{"num_hidden_layers": 9, "n_experts": 256, "experts_per_token": 8, "d_shared_expert": 64, "normalize_top_k": true, "n_groups": 8, "groups_per_token": 3, "lr_router": 0.000632, "vocab_size": 26090, "optimizer": "adamw", "max_grad_norm": 2.0, "train_tokens": 572100000, "dataset": "wikipedia_en"}
Below are experts of layer 5 (counted from 0) of a mixture-of-experts language model. Rows are named router (the router's row for the expert), gate (a neuron's input weights, with its number), up (a neuron's input weights, with its number), down (a neuron's output weights, with its number) and show model dimensions 0-191. Each number is 500 + 50 x the weight over its row's rms, rounded and kept within 0 to 999. Numbers have three digits each.
After each expert's rows: a language model's description of what the expert responds to; "comes after" lists some tokens at least twice as common just before its tokens as in all text. This comes from a sample of Wikipedia text that the model never trained on. Tokens count by the router's weight.

# expert 63
router:510474545453522452423487490430555433523528512524422514468535475498525504497491503431546441523438494556566485516481498529488430528550435492471443448539437391520459502520444407597457555503515474589481472573568567457508575545639496497491467565491461473514434579538496438492509606493541606485432500421551531515519600422504497577486439478522560508505460490479511496539445483467505483535512470482568486555452441447615405564493517468532491573498532481489442449560624543380609451540461446468474481504500531521486569444528505429521512453617467481390438524582508555441471549490528485601
gate0:497509585475465521484524509385432550534446516529459515483490425573529568517502561522504578517473480501469454580514451513407404461470471504537374469378478474451557426455509512496568529394450477532463440429509516465433561545566472484471487485472432497571468517551456488451551470483581526497577488496466550403493626434535513506529527514583495567467479432575531434522488499448525493531563522560468495507479604521473552484509494543528514572591458589510405466455486497387475551473514385570531481480482462516479448468494486400545454507576454510483400397482412456445441570444502469540
up0:480488524444486456480509567492561543545508460511394490501468439525590623558471480485544459529516584573630497521521500510475477500541490526494395448487473450570500494457433442508481557562508572618470514547640487472513573543535513436514525505517411498504475600576572407418521560475551503540513516460488491489502582486473502525522412532516511572491480482553563513463387485419566511528567538433543462526459596505592513542485565537488424512579536599382419517593465484427556478515461450469563528479520542531508510466476479440466500420545467493471408497556557481497472510460473583572
down0:480464477568604542463446509600489461478541548529465447560532578463505443424554506502468455480562481443454543461495552476571603538500567473485531529465575503508481507459525496516539503552558512497524577526507405556498480370461463480544512443480521463496616443488493554538489481485392465544427490545508443551492421567492603502481540483516493429606557531470439560406516527568430471470455507487549533420484491445424488441482466479482486507436514416543600420497493580587497502461489654496482463532521518395486514492531489543552503532428508426495608616449512543555492440541442460424
What it handles: Plural group nouns. Plural nouns and endings for groups of people or things, like soldiers, members, Conservatives, Emperors, plus the pronoun they.
comes after: "the ", "The ", "his ", "s ", "this ", "This "

# expert 18
router:484550596514491467454540477458495456458548476526495550526456471575498513448569438513415423479510561474460496514526619518462564602431455474536453556544485455438538486559535438519463547459612438446435523477497527419444499626523557408496469455469622515464495508535588522551499504570534498534513580598462528425556472401514463523490420480444479444494509445520468479500536476482496582483518541465527498556466486494507454511430458440516551516455483421498562447399518524573408520452527562578536448543533485480522583452452472534446443518597528484413567463408365456487452473404521493472
gate0:501530448505496508474486490534481439479421469529514490532453664506490485517441543507443548361477529610531554445494473518497438455473488480470433580486523535486555567543508586490511459431469480551526468475535478513500568477475520458449554502473449513482506545546467463576466504504438502501469469496537463460483570512473429524406503424527537513491550560429412606486407484515465474461410446677588503460560442500403522518488561483520505473506459456465566453522588457472513489485535512550522573531521420468401496594573510399438556568522482514457527482598477495601499529425522361539
up0:518530413469531480520498508549561598516527563454496447418544468485484485485542561505534477627485478475530442466537540510408481506524488509494542485470476479536427472474467512483550499609447557526537552542532461469564503462528410552539478552492457503546550509523532485508488530484604528425457424407514566559447444473489621492556554658493504497428439512493531483470541505488505483559551486417451524529409574502557512472549415502498484544517642527508406515537514545494512500510483444451498530405510569494623437422560524528616548478529480545554436549468539485380531479598482630487
down0:565583497465534581475523494449551475555557585459496553501519505477466430566524516464526508645500539539509593471483531443387505524492471481483577518444476394609532453482586417509478533460576542533476455497538579516587547540504553490580551584615506521563511429519545525477510487511500568475492499563452532514509503484575432467443494511478517467437501455484554498466551552434477509454580501653551564509517523417498456411511366645521468475536518446491483471477488568452452507473503416467498529544473505437536581449542482566446493486553492432495474532432532611542472477525445448465
What it handles: Year and date digits. First digits of years in birth–death spans and dates, such as (1858–1916), born 1997, April 1872, plus month names like December.
comes after: "(", "in ", "In ", ", ", "born ", "January "

# expert 54
router:554511563504578528507514474471463426461428573440540480473574565444532479432640536495417513441451456493481497430505510506560476459527525464422444468490501496487526448501572491552482574428540435484501439575510546492488445485479492487537457491459538498524411443491471482585474516565469494416410561482508519456542519444601506502455527495520570479504531494487382434490520520463399494507469491601535569464542584484532515473540488543521509560460528455533471499446639551475604417493517534476384435469476577508527593532592542431495474473622512450372568556487470493528534449503463578600
gate0:534552519630550486532497540424485514582495473415552438421445501430558422514534470520506570429446507520469660531501582466493528509528398590519493503537471511581516473463529418460506457549443479525498554508540527415549536456463436516429525499543485495510438515482514510429505500545513523511501487486534412413604445508553431586542597515472508465578454506596537413438580504490393557525422471509615582519565564462499513550503508544592418486529504603496432519481475523466534575522534432504564511533556523455603462487484507503522468425504507497449451411438449478508534523461486477457
up0:518477526508554484501456513459551419542512467504544485357550485427519402534599458484501571390455382541497545451480499481554556502488442519590434515448488512524521413499607485439455454578494453531544469447486465472484442461487425592441479524569525497561510577507498595433570448516539461498504457466551487415523522498487583461509539512473548585494551500530478399435478534478471517576454518660398624515545492459538528505576503418530473441521531513427502436517479454521455509491424487547529564504463515526555419578524526488383465540552448511448516527501437496506450435452491461447
down0:455436452506471475478471460489543508498492412463541591491516491492523479517471549445478409542425517605487420563492483484479459570423434531603479488501476464454546453450403509486528431540475472521598454503473543546454575484515481442540462507551598403395452497456416568531479464434544508443452531537410481550507517486490566512495364575512537447475440553587567389533481524541406574552500513406470514505490501542596535427478532522538501524487551432579436517541514567476531481489515613545454508490526440543598488546504485410550507415529479569503409469551511577538523533476461563461
What it handles: Nouns after determiners. Nouns, modifiers and prefix pieces right after "the", "of" or "a" in prose, such as infantry, postsurgical, shuttle, people, local, non.
comes after: "the ", "of ", "The ", "with ", "other ", "s "

# expert 35
router:524452631538575481451521486446525392439420579468508523447597452477502466417591497495473479412488476510485465474454495540483467531511492468493387431567486454506549470447567464554513518450520366492495465543521528453504475533496510547532470438500518467447476457473483486573456559501559489376408448549531581430507507441616603481476496558535503513501551541467536461513484498509444421566508475615494566492528550456546538528526483429545551538438454475517489473519645571446516441505511548440395456502519475533444509577551538460414480474575443461365590489491485539474516507503472487556
gate0:487469520470518474472510426469516454507483511509449502484521419504493537498471503511464432510515550498468485482484517521535457533489445447495468474547560533486567502443526511528534583475458358469572489592530550531495435496506427573509553435504456471492553441447562459634467515554485549445418530556444534533473479493508623468409393502515554575522484528433578523475463567528498516537559500563499516505461511496585492549576536465485542615556482547554458450539564565473477450477476625629459457429494514510447491561417620515349457441568459492459609521386499540564438487487515503554
up0:534471550497549479484499460430423443508448507575516518459481432468499504526542612536452473463551481493523510549476438509487453410450489412467441457520561530493630540511487468557518429426425461440509476531507561512480404500465448530476521460480592493472572471411483498555419471393513515488510459547456571443484504503597558450422471505600424581579536453532554530502572545511525492537507420553489529544531593454519547586556501568588555495513421576543475468583539528522500465456466620554405455469485509576456451523523494530375495524457573493450567499404464560530476472495507485596
down0:556471539423551502465485599559481488560515408550407492557495530567477522509534515483552438526550461499468540475570533501471507418485574532486511434559388523510516477494551452552518522517458575576479576519406492482518505563527474522549634625505590509509372386501486441500449613491438482575505442525527473473637528489529550522526392451510457499495481479459476439462478464495499569516512506531449488543445444546500535443604520481412533483552462530464420528579512432465560412468422387578538466491484487538454502515543556538464540523483559461451511498451554461518556456418494576505
What it handles: Nouns after the. Common nouns and adjectives right after the or his referring back to an entity, e.g. the band, the city, the village, the team.
comes after: "the ", "The ", "his ", "of ", "a ", "their "

# expert 19
router:539570516562509451478587439491410496442454566371464496564523542478451503425472462496471499438432501500487508517451513451553486482435564430521479613474488488425515480521512549468512550489609339471531442575493503439524523473510458452480533388437468560560458482496591437459529528543555514497488520487515481462562503478538555505552588470550535539502467551528535532494491515545473528525497455492557534508584545401546543441512528420513518467421471523561486411426491513537556569546572552471387330587569388504490463530557515498515480487605431573436545517519433544473488480497490498520
gate0:461512452565493467476518529491483445460492500465531486490522492496529438548447454467526516441456554519585367553400589534563595505532488490568620514577589561471461570546459477568526543519581534551503526514532504457529486541575598480600515528500537529527520455501532563563490600432548478533477459550467467573555547455525641502571420487496558445509508581471446491491532552531508557549539444548383513511500504527504475564433465545514495499466522450602559564484477520433519585530460516474526555470463504516491639495487543470626547556447561518467499517447512548517552457442402584569
up0:586616457485421492509521408494450478477454478504478493639568446551586487506533454460504427445458482426546454424442534530533564533397514478515446459410574521508564479532551473526497557543458601483527491551484531513440466439537461486511523529613527416492494435491483427485496441477444487445542528517494490423465463481485562454404414490528520522485472512503586534495575487536577596511543462477415541400511528527513505505538507429440591386488472482522550438450387489510523557517542438513414515548437493564435404474538558404455454413511523502488548430511435555554534459470487501464
down0:461534540461514524591457447428485469510466581510502579561519502585496470505501551574416412587589499473512475464542499471501522552575447427512472515478503512464527469534578498544569519440476525490470489468437481468467503476505493444562626489537443477441575423545541498453564508344450560446452510392548499552486439519547535522482493565472472456484478525424459502498470501504643497444508504548439481467554539623572500415542531534439445618582497534496533564508422491479436472412533422391484572522498512536516511430524484517555518530473552511374436425516547483584557526497533483464
What it handles: Section and list markers. Wiki heading markers, list dashes and table pipes at line starts, plus articles after verbs like include or issued, such as ==, ===, a.
comes after: "\n", "\n\n", "with ", "as ", "for ", "\n  "

# expert 39
router:557584522547608485438561477491474377517478588508527442469488466543634503540497533553492488536525478527477521555549510587412584574572553569394532627519531457431452540440511511634563453508472523493415527565492509445532551578541483491525478462473474532503507528544519478495499597496484438468511517462513437500589488469506501518552529438604472413601502507457544403449597504586477438476442454543527544478427550432494517512493508596445454515481563543521457519515480551487543518550537576511438430583519511487502453594594502561467496475456474501418509522478449495508576476570473549485
gate0:455531539527533446468539496503478479485518524516533467485521566434417473479496444418510521497450564489511533478466463486522555468559419503509514535461534463495407430452506470483480466526468517591578484504495509445449587522500473448433536521474515449563472508567548500502486563571463574477457425507488581486516551480487522556416548477460573536385445444427557515536456375482493512505583506581585476589619445411515432609515488445562465585554561535537556509512545615400521542471575465600533481565554550463355497491449507518527517596499512464431491491553525554570469457471610457478
up0:496439524441456451520546508469477438499392497510480431509522527425546528589420480530563437457517598426586562519473460526480480478580572652469456523505451509555512508545466436489514611520487488528499473482472385520490517509408435419531531497467478612474491505511533483496517500550534547533517468434535487572492470508485444504484622408433418523499419449459486474465467413434496546480568399502464485483488531416507466561562611511534518473514566571494497563642488605423515520455542536577542573474512576530439546451486439489536494539465488493456450555514620524505491525498567509498
down0:429403467500557511512549531539513478549475462517622537518432505527537542536543472405490461504458466552474501517505453454505502525562499510468519483443504497565511571543475482483456473475498502497566495504483601429449573528517394479450536492467488497500387476591586541580458478496504549433586515397551557424463502569440549481404429405481558488458492517476547463503520618470523518490482513590510517513500541450520510474517402530596574558536540485534403523567620552449479548501435511585558480561483474549507529498420556465563407494553421391557539598464501442521485472411543415468
What it handles: Table and section breaks. Line breaks ending wiki table header rows, |---| separator rows, blank lines and == section markers, plus is in definitional openings.
comes after: "|", ".", "==", "=", ")", "==="

# expert 1
router:587547451486577617512527487479541495461442588459436512514500466512559469515588437510437458557483525400405501511431445599443471476463526495458550497508457496527509492496436518454467530414514508429497609530602526468539464555482514522524579484473515634509418485521557508445490538541580490518456585505582573481544533325567502604555563488552463392459469549524447459546470521490457588556564414496516482518503551467500517477432493515451475526456523547469596485414483478497458516434621445475469466460469445525501506523608500485529566529467490564440439459453503522451541523494461476475
gate0:511466540599515501440535494521501474450430517517468520518557553603500526518545545462466502529560479523555424649576502450543570615434431508517528551504563484478516497593534479511423447438563491550452519511515532469530485475493552473447513459422556530541557464563447570467449436568350490534527480577573468436519583504492511477583459588462502449482456368463432556529472402485496498431469454503533462531579541558438457474538499548528461565402572472521492475397514515459556541459487512571558566591488483451552505424436509488528530526531573585465522508513483467460473517608519460463
up0:534437493599504464497516537547521513459433504499461573519519549571555551591525575536547566512552409538483561532594476412557525481400433509530523477494543513517492498481524431472470473475549504488471515466487557483520574475461540526456422487478475529514585478571478551490565518504326321543539500519476431427454457490421447529503464488585565463432486465552466575496413401514526478483443510508548482442518447507465448516571527565614491542383569515492529502465506556475560514491579390504499481576473402517544457482566488495439456500524519449535543528471530566535478625493456528533
down0:529475487590488492428534495472556559520459497456556398559536485488514557502507497480392592620491580455558489501561573489433480512513503496429483612410450495537543500365507533456429470450535446495439521445490555448477499465501453504498460426493479468532536520543497616475525485549524529491553456497485552451518500506454490602580456515502413449535531380478506533373581464470480488508479514605572552562454610472498537472579519463536564461485563492523511419589501439494446590476504470481455386574421495456473427479534451564391513518525570502531560509507468533537512476531509482425
What it handles: Numbers in result tables. Digits and scores inside pipe-delimited sports and results tables, such as tennis scores 6–2, match results 0–3, years and ISBN digits.
comes after: "| ", "(", "; ", "1", "– ", ": "

# expert 4
router:597552507471577574480504523467485443453546535450465513504514456513574499484532496458457409516395476381471518635454510493433480550456492524422551565498389489524409506495464496537485514488484386454481557554596574450570404592504480454562507496547571559466439452488483478470493596521542554519464551490529540496560466365561504548585575511519400422496431451490416492544463517468439514468503463470565493512483517462511590518423493462404536528496563521532524456421526473503453464494587557503496533419541489528518501525535547548557566552447561565448420530417532476497580474510444509496
gate0:536530616525506445480518562473392337479483599481514454527445597449477593545557469539501509462517485598606542512485480451571468515480577454582442493485490488450545464460525493573551548454592431496512397484458516436555500512611539485543578479524545532529516524543529439451471510495527497585463580460508491473497538445576513541588523500512541504563483454572505503408527528473485510559540503480543626466537382460518502535540442453607528670480520523569419425429473572494547511524573495486503484471527524491481491524481530452451488484526493454422486503461502452449506426510522444521
up0:511437544511570559490514470512562526463526520538423521439581488478531596482537453483536555544495495472446516541561497481466486472550469479498509488521521506442539507557508512514548488442529595483579539502526386372495509584432432417510535549497447520561567515421530512437506479613465421474510473574548497458540562513438494514505592516504577472427520459500537503521448451455547503586547440593518451500582482525473442472514548583510574513490477476507567554411525485449482462556512464615516415606506417476495574484564537496609568538468492504504505519592422619454381586501481395516
down0:525492534522516527538462374484456576488511411517328467450481531553466584533462446543465446621508508535547465517555617481512452567517531501558501443555523491435376569506516518527531552466476532454544530478585421498497349421608513560527603449522544527570516509467500468529514462468524433538468506467381501539567505470488568525547578474501411479553491435515477487504505376477487558504550557490543499510500469477504533558596466516434564516439506536479480492422460458524461448499479503414562464482552465489490590555467516443572540466474453503470428492468481567425491450518462505578
What it handles: Table cell parentheticals. Short words and numbers inside table rows and lists, often in parentheses or after pipes, such as incumbent, acting, voice, dates.
comes after: "| ", "(", "; ", "– ", "1", "/ "